Weights of a small mixture-of-experts language model, trained from scratch on English Wikipedia: a softmax router, 403M tokens.
Below are experts of layer 2 (counted from 0) of a mixture-of-experts language model. Rows are named router (the router's row for the expert), up (a neuron's input weights, with its number) and show model dimensions 320-383. Each number is 200 + 40 x the weight over its row's rms, rounded and kept within 0 to 999.
Before each expert's rows: "comes after" lists some tokens at least twice as common just before its tokens as in all text; "gets" lists some tokens that make up at least twice as much of what it gets as of all text. This comes from a sample of Wikipedia text that the model never trained on. Tokens count by the router's weight.

# expert 42
comes after: "\n", "|", "-", ".", "==", "==="
gets: "\n", "==", "===", "|", "====", "="
router,261,190,141,214,154,180,164,210,226,190,223,149,236,171,180,217,279,281,173,176,246,125,159,202,197,216,134,235,246,123,220,115,168,185,121,125,136,289,227,135,180,205,166,201,205,120,217,263,257,118,169,209,188,200,141,192,198,254,129,165,295,181,231,257
up0,124,166,207,181,141,204,183,281,193,283,185,226,253,251,193,213,209,196,183,245,220,174,233,287,193,208,193,210,220,238,215,78,164,216,195,113,176,265,253,183,160,241,223,208,148,213,243,231,123,198,178,197,220,205,132,178,235,216,209,188,181,175,126,182
up1,215,168,198,131,211,142,176,209,178,200,169,199,129,279,180,190,241,229,146,229,241,224,158,123,195,195,181,208,190,246,162,177,195,180,197,210,236,107,180,187,167,215,163,192,145,322,235,199,201,201,192,304,189,186,188,135,193,233,200,226,247,181,153,185
up2,157,198,185,166,116,222,226,196,226,203,180,191,217,227,198,196,168,184,270,262,187,186,157,204,161,189,183,159,184,167,205,192,259,97,232,181,203,188,218,183,132,213,216,254,246,189,244,147,206,125,139,200,204,214,218,156,262,190,202,228,199,236,224,234
up3,220,270,297,183,225,179,179,67,172,118,252,218,202,196,162,181,179,257,227,143,188,231,236,190,163,190,183,204,170,213,241,193,175,195,205,202,186,164,217,209,270,257,126,260,212,186,183,177,255,207,203,207,172,95,193,178,195,273,197,194,176,181,199,206
up4,163,174,140,166,177,162,220,201,195,153,127,215,271,265,220,224,211,183,197,205,149,140,250,226,186,164,229,208,221,165,215,286,149,268,221,273,157,200,205,168,210,258,179,190,248,176,231,201,196,155,173,217,169,184,133,165,267,154,172,267,235,172,254,232
up5,114,190,161,234,194,157,159,190,243,210,285,143,197,235,91,140,230,252,169,158,138,233,136,171,209,205,142,226,234,185,144,198,196,176,187,195,155,167,141,155,107,191,224,181,185,199,272,237,211,343,143,194,144,284,157,219,275,248,166,242,187,178,198,201
up6,196,119,213,271,132,239,200,188,162,226,203,147,165,168,219,224,182,200,164,164,176,241,159,148,199,180,201,192,203,245,151,177,241,174,163,173,195,163,128,115,167,281,253,148,229,193,288,199,207,216,157,201,181,149,249,197,198,217,222,193,232,213,177,191
up7,113,146,207,242,186,188,162,221,213,203,176,208,165,197,167,207,299,236,162,165,152,197,208,210,214,268,154,192,209,132,230,265,213,218,228,164,224,138,212,159,280,199,226,176,182,126,240,291,165,132,199,202,200,188,118,240,216,234,115,172,254,223,263,294
up8,185,164,181,162,218,144,254,210,259,166,180,206,176,202,236,226,172,210,291,149,228,281,215,230,161,233,245,165,190,227,115,218,237,189,164,248,225,238,179,155,188,121,199,266,170,210,209,203,181,220,202,216,139,154,211,199,174,240,213,244,229,222,158,226
up9,167,272,180,194,194,169,236,239,170,238,223,228,218,172,214,163,171,160,150,131,206,223,207,201,256,201,172,211,170,183,220,230,166,156,229,197,186,117,186,199,77,226,248,215,243,167,188,222,140,187,153,168,178,147,187,213,203,270,71,204,159,186,214,242
up10,211,201,215,230,163,141,179,183,132,227,183,257,160,197,222,125,212,228,153,172,273,224,217,184,214,168,218,265,302,214,175,192,218,151,69,156,198,157,232,217,202,156,222,186,244,227,175,103,184,166,253,219,124,230,177,208,185,148,184,203,151,232,238,169

# expert 15
comes after: "\n", " |", ".", " =", " ==", "s."
gets: "\n", "===", "==", " ==", " ===", "===="
router,279,208,176,252,211,219,192,234,222,197,200,191,224,142,195,195,255,278,149,215,191,242,265,216,199,178,126,238,166,208,162,173,238,165,154,176,172,228,216,184,215,129,168,220,181,231,132,251,305,135,194,211,169,170,135,144,192,186,135,157,239,215,138,161
up0,199,208,201,163,185,147,257,263,204,185,274,181,172,182,144,157,155,107,133,199,226,237,196,236,216,172,190,255,219,216,182,179,262,203,248,225,247,284,215,237,199,217,293,269,174,193,212,246,166,154,203,164,190,149,161,228,183,138,267,271,146,224,179,186
up1,168,264,164,295,224,193,187,246,203,185,277,125,215,190,268,155,189,193,201,136,184,173,160,180,157,276,216,237,250,141,211,163,227,203,204,193,203,164,221,226,159,241,158,180,263,210,211,190,205,237,193,193,257,219,222,216,231,170,240,216,107,284,175,227
up2,200,231,294,201,241,215,218,141,240,235,207,177,332,189,165,229,179,203,200,144,150,202,184,229,202,115,189,145,182,174,185,184,133,196,246,193,243,280,118,166,195,166,245,245,158,170,141,195,202,216,167,306,231,147,222,159,240,204,244,120,192,224,206,157
up3,253,233,173,218,226,261,217,199,194,245,261,165,148,235,203,150,153,175,170,188,218,203,230,189,130,213,171,164,215,237,168,231,194,132,122,205,212,249,160,150,143,190,222,200,160,212,198,154,182,142,141,154,170,188,141,248,153,244,240,163,191,235,251,231
up4,212,244,219,151,228,168,198,180,223,169,195,236,177,211,149,155,188,276,202,176,221,281,242,180,190,177,171,234,279,226,168,218,148,226,191,210,142,202,231,217,209,269,162,169,253,180,175,241,247,172,257,159,207,106,204,157,125,181,230,187,151,237,247,194
up5,212,181,237,195,219,142,207,174,200,156,136,286,140,188,203,172,239,212,202,198,190,170,187,217,238,212,220,236,201,135,191,205,155,196,232,174,250,193,203,189,226,178,225,228,240,192,245,147,220,178,176,224,250,157,167,224,259,232,194,166,207,196,286,216
up6,189,187,209,155,237,233,182,182,278,202,251,191,153,161,202,125,204,254,248,186,81,210,149,203,188,204,236,196,140,174,182,213,153,167,249,147,136,203,203,229,244,150,179,136,194,168,188,153,264,178,214,222,221,197,231,278,257,187,136,228,168,172,186,215
up7,210,210,180,182,183,223,181,91,211,205,213,187,213,184,191,140,164,228,232,205,217,180,232,149,207,206,142,200,201,195,192,233,181,220,130,210,167,225,170,261,258,172,202,183,203,189,132,219,291,148,180,76,171,179,222,227,262,194,158,210,119,209,160,253
up8,204,272,171,210,150,125,220,192,168,259,180,223,176,214,244,218,233,172,241,161,117,182,189,195,224,244,212,180,213,187,273,201,145,165,155,228,124,210,237,209,165,253,225,214,163,242,228,147,150,226,145,180,290,232,245,166,170,355,195,218,214,164,234,202
up9,214,196,186,265,227,245,238,225,171,216,194,189,232,242,229,203,146,200,232,195,224,272,237,141,126,142,212,211,220,229,152,220,227,193,234,215,175,243,157,159,225,199,229,240,216,255,188,244,239,201,189,208,219,207,149,188,257,201,253,161,69,236,247,194
up10,188,176,192,243,163,178,171,163,260,308,198,203,294,214,237,163,249,224,230,159,128,184,160,169,289,240,151,221,193,197,155,261,195,246,227,193,261,228,186,247,230,176,142,204,208,207,164,196,202,145,209,151,141,189,254,252,280,196,178,217,260,270,145,238

# expert 43
comes after: "\n", " |", ".", "==", " =", "==="
gets: "\n", "|", "==", ".", " The", "==="
router,186,178,163,234,219,206,146,213,157,227,203,214,162,160,218,98,211,182,161,182,219,217,201,169,262,273,131,249,208,141,193,154,166,193,184,181,184,226,244,182,158,177,154,199,208,143,181,257,203,112,179,201,230,200,157,212,225,185,160,139,228,125,203,144
up0,169,208,173,273,166,245,213,263,151,209,229,230,178,281,161,203,211,256,233,181,195,148,241,155,242,102,255,163,187,244,183,165,157,265,162,252,240,236,186,199,243,210,234,213,190,178,185,187,225,195,165,137,209,149,179,197,272,251,248,190,185,133,225,182
up1,169,250,184,262,222,186,243,174,228,226,262,179,226,160,265,142,94,194,255,115,216,167,184,158,206,217,165,189,169,225,200,238,161,190,229,208,192,192,268,275,195,155,199,126,151,171,253,250,225,180,258,196,209,195,194,236,209,153,255,142,148,126,206,206
up2,186,268,223,174,202,193,166,178,195,268,216,186,190,228,187,130,142,196,210,220,326,161,184,205,145,232,211,153,202,265,206,168,191,120,139,181,207,205,183,212,193,232,124,163,206,222,188,197,158,134,152,149,195,218,183,211,227,223,165,172,151,122,210,173
up3,219,189,257,209,188,255,207,165,180,174,264,245,190,236,146,177,172,250,182,187,171,267,204,183,183,271,156,196,222,198,212,180,185,213,173,185,198,231,214,217,114,296,231,168,192,206,287,136,194,187,175,130,163,212,148,165,169,148,253,201,141,192,167,256
up4,164,154,196,217,168,181,180,197,197,209,226,164,178,208,230,260,164,173,206,194,187,195,235,146,326,246,121,190,199,138,201,220,210,227,128,230,238,233,237,184,165,215,230,180,125,203,185,248,231,169,200,288,257,216,223,228,222,217,159,163,157,217,212,192
up5,188,190,214,199,205,315,182,210,184,150,249,195,230,267,242,202,258,207,210,197,158,126,207,124,116,164,289,258,215,202,223,178,195,171,170,228,155,136,189,189,185,161,167,221,200,233,188,166,232,165,121,122,230,200,240,230,179,178,199,170,185,180,208,175
up6,147,175,211,224,213,175,214,136,171,127,242,175,156,162,165,126,225,184,151,201,155,238,136,197,176,178,198,233,138,201,224,148,218,204,135,219,194,226,191,164,183,222,197,204,163,170,187,175,126,179,147,212,195,227,201,186,177,207,155,221,171,194,214,235
up7,173,191,180,192,243,198,259,165,176,169,212,210,163,312,134,227,211,201,253,156,239,256,197,187,252,225,200,193,230,197,286,211,213,221,200,219,163,157,219,153,209,156,235,227,134,151,218,184,249,217,109,176,236,157,253,116,200,188,202,270,163,291,188,170
up8,155,205,200,263,189,214,231,213,186,181,226,238,172,273,192,206,226,234,271,182,217,187,192,152,202,154,142,116,194,208,266,189,198,190,153,138,201,201,228,266,177,222,137,193,250,189,187,231,214,292,140,245,192,186,130,177,184,232,233,185,211,210,226,118
up9,228,168,215,177,212,273,232,218,243,282,205,183,256,200,177,158,218,212,230,175,280,172,189,158,201,198,218,193,207,156,266,225,232,248,192,225,195,261,243,189,235,167,229,245,306,177,201,212,196,128,182,288,238,127,304,169,211,237,242,196,223,264,253,181
up10,130,161,159,203,240,163,242,216,175,167,205,211,142,148,141,178,235,235,158,143,159,186,249,87,237,221,190,193,166,208,247,206,205,191,273,132,163,167,238,196,203,210,188,279,191,173,195,135,189,149,274,219,223,280,112,271,189,202,145,182,140,133,196,248

# expert 76
comes after: " of", " in", " as", " for", " with", " is"
gets: " the", " a", " The", " an", " his", " her"
router,160,196,181,195,187,206,176,183,204,235,227,177,261,141,210,261,132,165,193,176,167,158,206,261,229,220,165,268,221,179,236,163,175,221,194,228,222,147,227,215,175,250,137,187,134,142,191,243,241,95,83,161,225,209,148,260,178,160,236,187,197,203,195,132
up0,205,207,264,214,191,231,185,188,217,170,194,171,165,153,211,216,217,131,250,186,215,179,201,204,187,223,175,210,305,154,210,195,206,149,240,187,189,205,181,251,193,212,138,250,164,221,248,165,181,195,139,200,220,183,222,195,181,211,159,263,168,211,213,226
up1,176,228,202,204,238,199,231,226,183,218,226,205,190,185,267,242,164,168,166,148,157,224,129,239,180,206,277,255,220,260,196,173,196,148,181,242,206,164,101,159,225,219,291,167,140,171,221,232,181,211,177,220,177,130,152,228,149,221,203,229,222,199,201,206
up2,205,209,215,270,214,156,245,190,196,212,217,199,189,117,213,186,265,158,203,164,252,161,192,205,223,248,208,230,197,95,246,207,195,195,166,272,172,167,223,213,137,199,228,204,179,174,231,143,185,175,173,161,228,239,249,225,188,156,219,221,164,265,220,294
up3,194,181,169,155,233,179,230,182,207,289,232,152,221,191,241,150,183,202,215,192,178,220,189,183,247,205,152,230,164,150,271,205,214,199,130,251,166,159,315,149,195,119,193,221,185,194,228,240,192,198,229,155,128,177,197,223,195,266,230,224,177,146,173,197
up4,166,193,166,175,236,206,207,207,251,200,206,182,178,173,119,264,191,171,173,199,249,217,259,156,151,199,188,172,185,148,213,210,221,202,175,141,173,213,169,262,228,164,190,244,335,285,209,228,168,203,214,219,235,254,207,114,224,221,249,222,198,184,205,174
up5,253,176,236,238,297,179,170,178,176,130,245,220,164,170,193,268,177,211,161,122,242,169,177,225,192,248,220,249,203,248,244,249,173,128,140,205,164,123,148,186,242,180,207,222,133,238,241,300,192,265,175,212,229,184,175,250,158,143,228,162,170,216,160,120
up6,208,235,197,138,244,250,193,276,145,136,218,211,215,197,195,173,173,214,181,162,219,176,235,203,267,176,190,171,210,218,165,136,209,205,217,256,169,231,265,229,213,188,231,252,192,209,202,139,186,246,197,180,231,211,142,175,153,155,191,193,237,257,223,238
up7,213,227,153,269,159,265,250,211,207,173,260,255,147,211,216,213,204,224,284,221,214,196,166,263,225,188,168,133,258,201,170,209,187,192,185,227,290,146,245,200,166,261,170,206,242,103,246,174,172,198,230,210,205,278,122,182,259,220,138,209,225,216,154,142
up8,193,246,139,149,206,246,262,165,276,179,184,133,267,254,255,201,151,152,265,154,147,163,207,205,213,187,209,183,240,252,215,154,172,213,244,240,195,196,147,260,187,190,224,217,125,164,170,186,193,259,135,230,243,189,203,265,145,161,214,229,206,209,243,227
up9,141,179,191,276,185,112,178,216,233,164,211,265,185,229,145,219,189,194,198,210,216,261,272,194,128,162,203,193,229,265,276,184,237,209,267,178,185,165,164,219,167,252,230,250,229,175,212,158,180,216,149,188,163,176,79,181,165,192,248,211,128,187,182,222
up10,97,200,232,203,202,250,214,165,223,224,256,158,188,184,93,220,207,207,201,212,265,153,118,281,136,264,205,183,201,162,186,117,233,198,200,187,196,141,188,162,158,194,211,136,222,132,158,121,184,184,172,196,167,229,254,254,170,197,164,203,130,250,194,176

# expert 67
comes after: "\n", ")", "\n ", "\"", " =", "==="
gets: "-", "|", "\n", " |", ".", "/"
router,258,179,250,212,162,196,137,151,228,222,228,258,210,168,250,197,312,202,184,232,222,253,262,146,194,263,217,222,241,161,173,229,144,148,248,119,247,213,254,178,234,180,212,257,219,201,230,236,264,237,191,248,188,139,193,202,234,268,215,223,129,188,244,180
up0,208,214,211,123,179,178,216,260,194,173,210,190,243,242,187,195,210,233,214,202,204,211,252,184,185,202,173,225,251,174,253,187,228,213,186,245,275,141,206,252,200,171,175,112,154,237,196,160,211,228,198,239,194,207,255,198,182,205,196,194,208,224,134,124
up1,198,144,195,193,235,192,303,203,208,191,218,206,229,213,200,228,180,181,218,285,134,260,241,165,158,193,163,201,162,226,215,212,167,191,173,216,193,275,151,146,205,151,208,145,187,128,216,188,241,177,175,212,184,225,188,167,215,178,238,234,188,207,131,187
up2,169,196,241,182,166,174,227,298,225,153,183,207,95,202,120,182,204,171,176,257,235,228,125,209,227,202,191,212,193,181,154,188,267,255,235,164,193,204,214,242,198,161,173,147,213,261,226,271,265,180,234,236,248,252,189,299,233,249,209,217,191,144,201,203
up3,192,164,186,164,231,223,247,212,233,171,238,189,207,272,201,189,127,229,196,261,173,227,227,140,155,193,151,186,201,193,144,173,204,202,271,285,203,206,164,195,175,210,221,211,199,239,242,212,190,209,211,196,198,179,194,203,214,210,287,177,169,252,211,231
up4,176,200,201,159,204,225,140,238,246,222,217,233,192,187,254,231,224,144,234,250,200,183,226,233,211,235,180,167,125,204,256,208,259,210,160,248,180,217,173,229,241,203,196,163,169,227,240,204,181,297,277,264,232,217,278,199,211,253,206,255,166,299,180,162
up5,222,206,136,265,138,189,199,252,230,146,256,167,128,213,227,187,234,145,200,202,167,237,159,193,187,159,234,236,226,247,236,207,246,215,231,134,193,237,176,251,228,146,167,215,196,226,194,233,301,204,192,262,130,265,247,186,226,197,180,223,190,252,203,267
up6,226,218,212,153,254,184,205,198,252,174,181,260,231,190,143,129,138,243,140,195,169,242,189,167,200,239,168,219,229,192,245,253,138,159,204,255,216,173,193,164,255,253,231,209,216,136,255,173,179,236,260,193,149,222,178,182,173,233,171,172,222,229,202,174
up7,233,194,226,218,184,187,168,240,189,217,163,117,204,172,187,116,226,257,199,121,149,217,268,103,111,115,194,203,196,189,231,263,234,161,132,148,137,210,207,214,291,128,220,201,217,208,237,197,175,211,248,203,144,209,132,220,237,189,172,217,175,189,185,217
up8,243,171,211,199,131,206,150,216,232,278,160,186,144,170,176,153,270,167,192,242,234,239,164,287,210,234,213,130,135,224,176,238,89,224,155,250,132,205,231,138,252,188,219,192,190,234,176,117,193,222,178,221,240,144,227,243,156,183,257,216,226,186,183,248
up9,187,203,205,183,229,168,174,224,262,93,208,200,225,277,209,122,163,205,260,229,225,245,191,249,186,238,204,175,238,207,164,163,261,198,158,241,214,111,218,253,117,191,201,166,222,261,219,242,131,169,142,269,186,188,236,123,204,182,228,249,177,203,224,179
up10,209,204,228,213,152,177,205,199,164,221,186,180,165,150,232,216,146,98,279,198,220,252,176,193,206,179,234,186,178,207,196,196,163,147,178,192,223,182,272,268,184,158,241,219,205,194,224,219,226,211,253,136,202,192,161,266,172,241,207,247,168,269,192,104

# expert 78
comes after: "\n", ")", "\n ", " FW", " MF", " Succeeded"
gets: "|", "-", " |", "\n", ":", "="
router,177,204,176,194,265,198,203,217,183,255,252,161,177,283,212,243,210,245,137,217,264,148,232,182,217,178,243,211,221,173,185,202,148,164,210,156,149,174,189,184,212,239,236,144,181,161,184,173,148,255,262,246,257,147,169,178,239,232,230,227,225,238,252,225
up0,201,200,214,187,185,141,228,162,154,142,266,214,136,273,167,212,229,143,221,182,250,193,153,196,234,189,178,209,225,211,233,201,224,246,200,165,214,188,229,192,188,156,206,168,203,211,146,232,229,198,121,274,226,253,283,153,292,243,189,138,144,173,218,208
up1,172,145,238,268,161,217,175,248,241,147,190,219,207,239,167,177,211,298,181,280,231,197,214,142,107,224,175,129,179,234,158,186,147,164,151,174,283,173,217,159,275,122,137,180,216,192,236,194,147,202,95,165,159,110,271,176,288,205,219,158,279,217,207,262
up2,191,165,188,184,187,181,156,256,164,131,215,188,231,189,221,241,170,222,262,209,226,153,235,178,214,136,193,82,157,254,281,199,198,205,184,217,123,176,200,184,272,204,180,183,231,175,212,154,237,176,193,146,182,209,241,193,255,276,165,196,186,169,208,108
up3,147,188,196,170,212,242,186,240,159,153,142,173,187,223,155,227,257,229,262,170,207,121,230,192,199,248,222,248,208,226,202,255,172,222,126,232,127,260,178,246,206,184,240,118,238,249,223,213,185,189,203,268,133,183,151,199,204,186,208,252,119,299,152,214
up4,273,147,222,155,209,165,243,137,146,274,243,196,228,215,223,195,183,175,234,167,227,190,147,246,215,199,242,199,206,198,212,208,194,222,218,265,186,197,187,125,197,206,203,205,195,218,258,255,235,212,160,229,180,156,251,172,281,139,208,200,220,181,250,183
up5,171,170,189,119,176,123,190,300,150,178,183,116,201,208,196,188,210,173,235,273,194,148,180,204,192,175,166,226,171,256,188,142,166,238,246,227,169,309,157,207,234,222,253,173,286,163,255,214,270,267,121,178,214,200,193,197,192,158,193,177,245,212,191,202
up6,209,206,233,144,301,227,250,239,226,274,217,294,225,223,202,218,247,255,175,204,231,183,223,178,225,203,176,238,183,184,208,223,175,189,214,186,243,182,319,238,270,259,189,228,239,136,242,213,182,203,243,130,228,189,255,137,137,220,152,218,237,220,227,192
up7,259,204,159,207,209,173,222,228,154,145,159,172,158,220,172,146,267,154,227,209,227,200,106,102,200,159,203,189,240,197,148,236,199,129,126,132,252,192,197,184,233,249,165,217,196,181,141,235,201,240,151,175,213,220,191,150,204,246,183,219,212,161,163,275
up8,143,191,238,279,160,178,262,188,188,193,263,219,179,205,217,230,235,200,215,208,221,129,203,121,180,174,250,219,250,272,179,227,145,199,179,126,200,245,263,139,134,149,188,194,208,225,151,208,162,152,161,283,207,99,173,113,234,216,154,238,157,211,181,181
up9,124,220,227,160,236,160,191,215,163,188,127,255,226,225,243,186,204,181,230,221,248,182,264,236,225,186,139,246,238,149,217,143,180,182,181,184,153,197,261,245,154,172,168,258,141,234,209,180,177,291,198,174,236,210,184,223,247,181,258,207,192,234,277,230
up10,226,224,177,280,182,215,181,178,223,232,208,194,224,230,218,172,208,148,222,190,247,176,152,175,150,195,260,175,181,221,174,177,236,286,232,189,136,192,149,176,135,178,133,252,193,215,147,213,157,199,226,267,270,262,188,200,122,225,182,170,149,192,244,274

# expert 10
comes after: "\n", "|", " ", ")", " FW", " Win"
gets: "|", " |", "-", "\n", ":", "=="
router,156,212,173,107,274,235,200,240,164,252,222,174,193,241,174,221,211,278,117,243,261,205,206,197,210,136,178,207,243,177,197,117,167,174,209,198,138,266,182,198,117,259,150,122,172,123,226,167,161,225,246,229,258,149,117,206,245,195,226,218,226,258,259,229
up0,212,270,218,165,193,241,232,165,178,239,192,256,149,244,148,198,255,147,154,140,287,245,205,213,247,203,226,221,250,231,195,151,133,227,217,258,198,146,178,208,155,178,175,206,255,281,161,179,130,151,234,201,215,187,140,222,207,205,219,151,135,230,229,132
up1,144,236,239,141,253,200,160,237,191,312,106,238,193,190,222,221,246,214,182,164,193,139,184,212,244,160,208,242,233,200,254,121,237,172,173,198,153,201,235,227,168,115,165,216,280,233,202,219,227,255,184,209,214,179,174,247,205,101,236,181,221,234,258,177
up2,222,203,195,199,259,202,234,235,209,229,248,189,222,167,194,266,310,244,190,265,145,209,198,178,213,175,106,223,204,182,200,234,122,228,145,231,201,228,182,174,224,268,179,186,158,258,198,155,233,198,181,187,224,179,177,227,280,141,239,168,194,213,236,182
up3,235,179,241,177,167,200,152,219,139,197,212,202,201,228,157,143,207,215,90,175,222,135,150,221,236,201,181,219,90,212,201,202,115,198,169,227,172,269,125,221,250,224,253,222,245,195,243,173,189,167,246,247,183,187,210,230,193,166,240,190,160,272,228,201
up4,207,180,210,188,157,150,236,280,183,150,163,141,253,179,193,181,163,182,187,216,229,206,215,206,220,191,270,262,212,303,201,174,219,136,214,165,243,254,184,195,177,218,178,263,153,97,194,201,232,187,262,243,159,178,210,186,214,189,233,79,272,216,224,241
up5,221,159,293,219,190,164,121,252,155,162,187,217,196,189,198,234,264,254,131,207,260,179,224,196,215,222,190,174,140,185,244,276,207,138,253,260,192,218,247,156,231,228,188,236,269,190,255,201,108,252,154,175,285,148,283,194,205,256,227,196,180,248,141,205
up6,236,292,144,214,232,192,229,172,269,221,213,196,213,253,167,211,188,220,224,230,252,186,182,187,230,177,251,205,212,213,225,164,216,224,140,259,124,172,158,150,204,213,225,178,146,118,161,154,199,154,179,196,207,217,200,291,169,158,211,190,164,175,231,218
up7,215,218,149,155,170,229,144,229,261,235,213,199,189,173,191,148,166,288,236,161,189,229,205,215,190,151,186,229,190,194,172,202,236,264,248,267,241,197,226,162,136,254,219,196,127,234,205,291,210,225,192,193,208,231,228,139,185,210,228,149,303,236,253,254
up8,177,214,222,186,278,228,236,167,169,197,249,193,204,230,274,124,197,203,179,187,173,226,165,214,264,91,143,223,199,185,197,186,166,157,127,182,128,227,215,280,195,183,171,170,218,218,265,170,141,218,162,181,244,187,186,196,148,261,202,168,216,216,189,209
up9,206,214,203,153,212,189,196,176,245,252,182,245,148,225,198,202,178,181,182,191,109,187,208,164,252,225,177,184,176,216,192,173,180,205,263,139,222,206,209,188,166,196,211,135,194,220,207,276,250,155,186,131,185,215,183,287,141,202,155,212,124,189,140,228
up10,240,114,235,249,190,222,202,132,112,199,220,245,243,184,122,195,164,144,162,230,125,261,193,214,253,163,185,168,211,264,240,209,223,218,129,255,185,272,245,187,248,183,182,196,215,204,173,218,111,212,208,228,203,250,227,228,200,223,248,184,145,162,175,240

# expert 46
comes after: "\n", "-", " ", "|", "\n ", ")"
gets: "-", " |", "|", "=", ":", " -"
router,242,251,143,201,195,212,143,164,221,236,237,226,152,207,211,224,236,252,176,223,245,199,235,137,193,244,187,208,258,149,221,218,156,164,218,105,234,197,209,209,225,232,175,227,201,201,195,159,166,185,126,217,154,163,241,152,225,224,141,218,216,190,232,176
up0,146,243,140,264,111,247,164,162,187,128,199,223,209,210,188,166,169,173,179,195,136,193,236,198,313,248,208,230,148,208,234,195,253,208,207,139,205,241,265,174,156,203,186,211,196,190,160,163,253,155,210,190,232,205,236,324,198,234,188,191,226,186,173,171
up1,193,188,254,227,164,281,210,244,124,219,149,159,221,150,265,149,207,248,142,194,170,234,217,188,179,225,225,170,224,155,221,167,188,212,215,181,264,231,225,192,190,243,197,193,272,237,250,157,210,233,235,223,227,188,216,301,240,253,222,202,146,183,147,144
up2,204,214,159,169,228,106,186,234,293,170,203,202,220,155,268,183,225,170,249,221,223,207,185,194,206,243,188,180,179,183,211,237,174,205,175,147,229,229,244,199,153,244,156,161,186,227,151,211,173,214,209,155,204,228,164,230,183,231,194,202,279,179,185,197
up3,222,193,183,222,316,186,115,196,112,214,168,238,208,221,127,219,206,194,128,232,206,221,228,187,215,157,313,143,243,255,188,205,226,179,205,198,190,191,189,260,188,227,201,205,230,229,240,210,198,134,121,250,201,289,172,259,190,209,180,193,219,220,190,223
up4,204,225,263,250,162,178,210,197,199,146,226,152,121,205,260,230,189,130,186,195,143,230,236,176,137,228,191,196,241,137,145,163,231,162,227,192,247,190,267,264,206,227,134,186,212,229,213,255,162,146,154,222,217,162,260,165,172,247,199,225,213,144,226,279
up5,287,216,222,202,201,238,263,180,260,224,157,265,194,249,204,195,167,251,277,219,206,225,191,213,329,196,201,213,233,260,195,129,220,209,213,160,191,179,196,133,236,190,184,156,171,184,215,206,178,230,150,228,198,168,196,196,246,212,197,80,228,180,145,205
up6,276,223,192,200,231,221,140,240,169,168,242,224,158,197,202,271,254,234,229,227,251,221,249,126,170,207,128,193,219,185,268,205,266,213,109,182,249,211,227,209,332,143,160,161,198,197,185,189,194,186,151,254,194,288,184,193,176,164,172,162,185,159,237,244
up7,171,170,178,224,183,143,197,218,178,178,193,148,153,193,216,199,233,187,253,155,205,173,152,179,269,170,254,264,204,240,237,177,206,236,204,183,206,194,163,169,173,172,197,223,170,162,142,166,248,210,215,221,237,142,114,206,239,241,196,210,160,159,132,211
up8,209,279,172,185,218,214,222,220,161,193,126,215,164,137,126,177,147,219,231,182,178,234,239,205,145,215,241,186,231,221,202,270,209,249,300,276,235,136,223,137,228,203,155,149,219,179,268,212,217,121,211,168,257,199,215,174,214,192,204,129,245,161,196,213
up9,171,279,122,300,202,210,121,170,232,245,191,210,232,241,173,166,196,236,193,301,199,243,228,137,194,173,173,191,258,185,242,225,239,264,244,141,188,216,170,259,182,170,189,147,148,265,212,211,174,217,222,203,287,113,157,233,220,229,208,186,180,138,157,229
up10,220,167,181,206,111,149,230,145,217,157,195,245,190,185,250,190,145,226,178,169,223,235,194,211,310,259,195,263,110,204,221,141,189,257,314,148,271,137,150,218,290,254,211,208,210,187,209,185,212,252,192,200,165,192,223,230,185,259,160,243,261,230,137,269